From a checkpoint of a small mixture-of-experts model trained on Wikipedia.
Size: 14 layers, width 384, vocabulary 8192, 35.7M parameters.
Experts: 32 experts in each of 14 layers, 48 SwiGLU neurons an expert.
Training: a variant of Muon for the experts, 335M tokens.
Below are experts of layer 2 (counted from 0) of a mixture-of-experts language model. Rows are named router (the router's row for the expert) and show model dimensions 0-95. Each number is 500 + 25 x the weight over its row's rms, rounded and kept within 0 to 999. Numbers have three digits each.
After each expert's rows: "comes after" lists some tokens at least twice as common just before its tokens as in all text; "mostly gets" lists some tokens that are sent to it at least half of the time. This comes from a sample of Wikipedia text that the model never trained on. Tokens count by the router's weight.

# expert 16
router:474524511510491467510470478501494518548427497569505508487485489436499505516497513465486527521489469517496488484481511496512530529513521504497526513481489449538511508484501488494519521546492461513526474498482495494495505507468504527500472466535484471460528472505512474452474525472482514441
comes after: "\n", "-", "|", " (", "==", ":"
mostly gets: "---|---|---|---|", " dis", "See", " However", "mp", "ous"

# expert 2
router:507483505489484513492502524524512505510494490493496508471496533477512483469473482482531487494475496472491497447473462507497503509520494536508477472516483525487500547522457471541500510463494478515520503514472492493505508501559497485518530481493531472526502512473509509507475527518486498499
comes after: " the", " The", " of", " a", " in", "The"
mostly gets: " September", " National", "am", " San", " York", " David"

# expert 25
router:520514480514512510485511492478502503486485505500482521477494559502526463493509533495495486530499510549525552520470453510544484505519556463502474530453471453521485552490464521491485454497535497530498490505484487496483525529469479508516506467480525536522497514509499477498478467476500478500
comes after: " in", " of", ",", " to", " and", " ("
mostly gets: " c", " b", " Cor", " L", " D", " G"

# expert 30
router:527518482499509492505466442493520489472525506505540496467497479513492541473485495500504490500509540497529505500522507489516493518468518504494478463513492545486490520447505490506467495500461502463488470477547525454472464509509539519456504492515507524507472473459454493509493522539510499481
comes after: "0", "1", "2", "9", " ", "8"
mostly gets: "9", "8", "2", "5", "0", "4"

# expert 27
router:521510517514510503495498466478506487500524429468529493561507468502518533471507483513480484468522537544485479499519474503499493540495518499462444471503520504539511524513495509450482522487540523503498535497485505568473460525541495515491482517497547513464524501450508489526499450472480559506
comes after: ".", ",", ";", ":", ")", "–"
mostly gets: " Ha", " June", " such", "we", " May", " February"

# expert 14
router:499511525489493473515510495507491509481503472492542484507519535466483511551532523502521498507488508495512478536516488507486538484474527471470469514521513532488538455476507529523528472539494514506523492459475477545517520527471514486509509528478460474488488526523520457481535502467472546471
comes after: "\n", " |", ".", "==", "|", "==="
mostly gets: " and", "\n", ".", ").", "The", " The"

# expert 24
router:476531507503489498503477485509475514475507501537519507515517509458462480552494479505560483507516505480543492456543457460470570501525506510475553464500485516509517488545493508503519529512480493540497530523483505536518547509512473490510521496494499478477561508513535538503492509486541488496
comes after: " ", " |", "\n", "-", "|", "–"
mostly gets: " end", " off", "On", "ju", " This", " no"

# expert 23
router:539481480498479526496523475516531532487550523491494482495501506503506485508482523524515493471461538540484530469528503466500451510483493458530520536468515502505481518435515468496526503478517482474471536541494497476507491491515496507489494506481499481534501498497492488492476538495505475512
comes after: " ", "1", "2", "–", " (", "|"
mostly gets: "-", "9", "2", "1", " ", "6"

# expert 12
router:505487488505500456482500466485502506501464480533488513478518495512525533461507513498532481491513505551486508521488512453496498517491517473505513502474499447516504500476482506532464532473493554504520504522452504467543520488475497544493472488505508479489524497524478495455532526463519550525
comes after: " ", "\n", " (", "3", "==", "–"
mostly gets: " |", " −", "†", " long", " Nominated", "final"

# expert 6
router:482503496483484522497529498513486520523530478460521506513497478537523506512465442478524475455532521476523490486529483419504520523520507489481489522537488514491512456534493495501461492507504497520546479485476561499514501511522499527529529518520493487468478501488541449476509488476486468495
comes after: " |", ";", "|", " in", ":", "–"
mostly gets: " which", " The", " who", " la", " due", " −"

# expert 19
router:489514467508480469519486478492520493491484472512491536521499502432526470494526522493521434492492483550487505482482491517497470505487491476494461554509450486498486554511531464489538498489510588519470537499484513510491491502506503496531491498520454479488491503496480499511449545497521497469
comes after: " ", " (", "-", " \"", "'", " re"
mostly gets: " S", " C", " B", " W", " D", " E"

# expert 9
router:479486509526515489474508518534478494502481485503488475506519541494451519526505503477537510511470527457511528530470522497485479491487514444493475541470482499528481502499511527503462480553527515465499486470502480465536533489478455493469502503478450464503479464520498457469526502496517494473
comes after: "\n", " |", ".", "|", ")", "=="
mostly gets: "|", " \"", "\"", "\n", "\".", " June"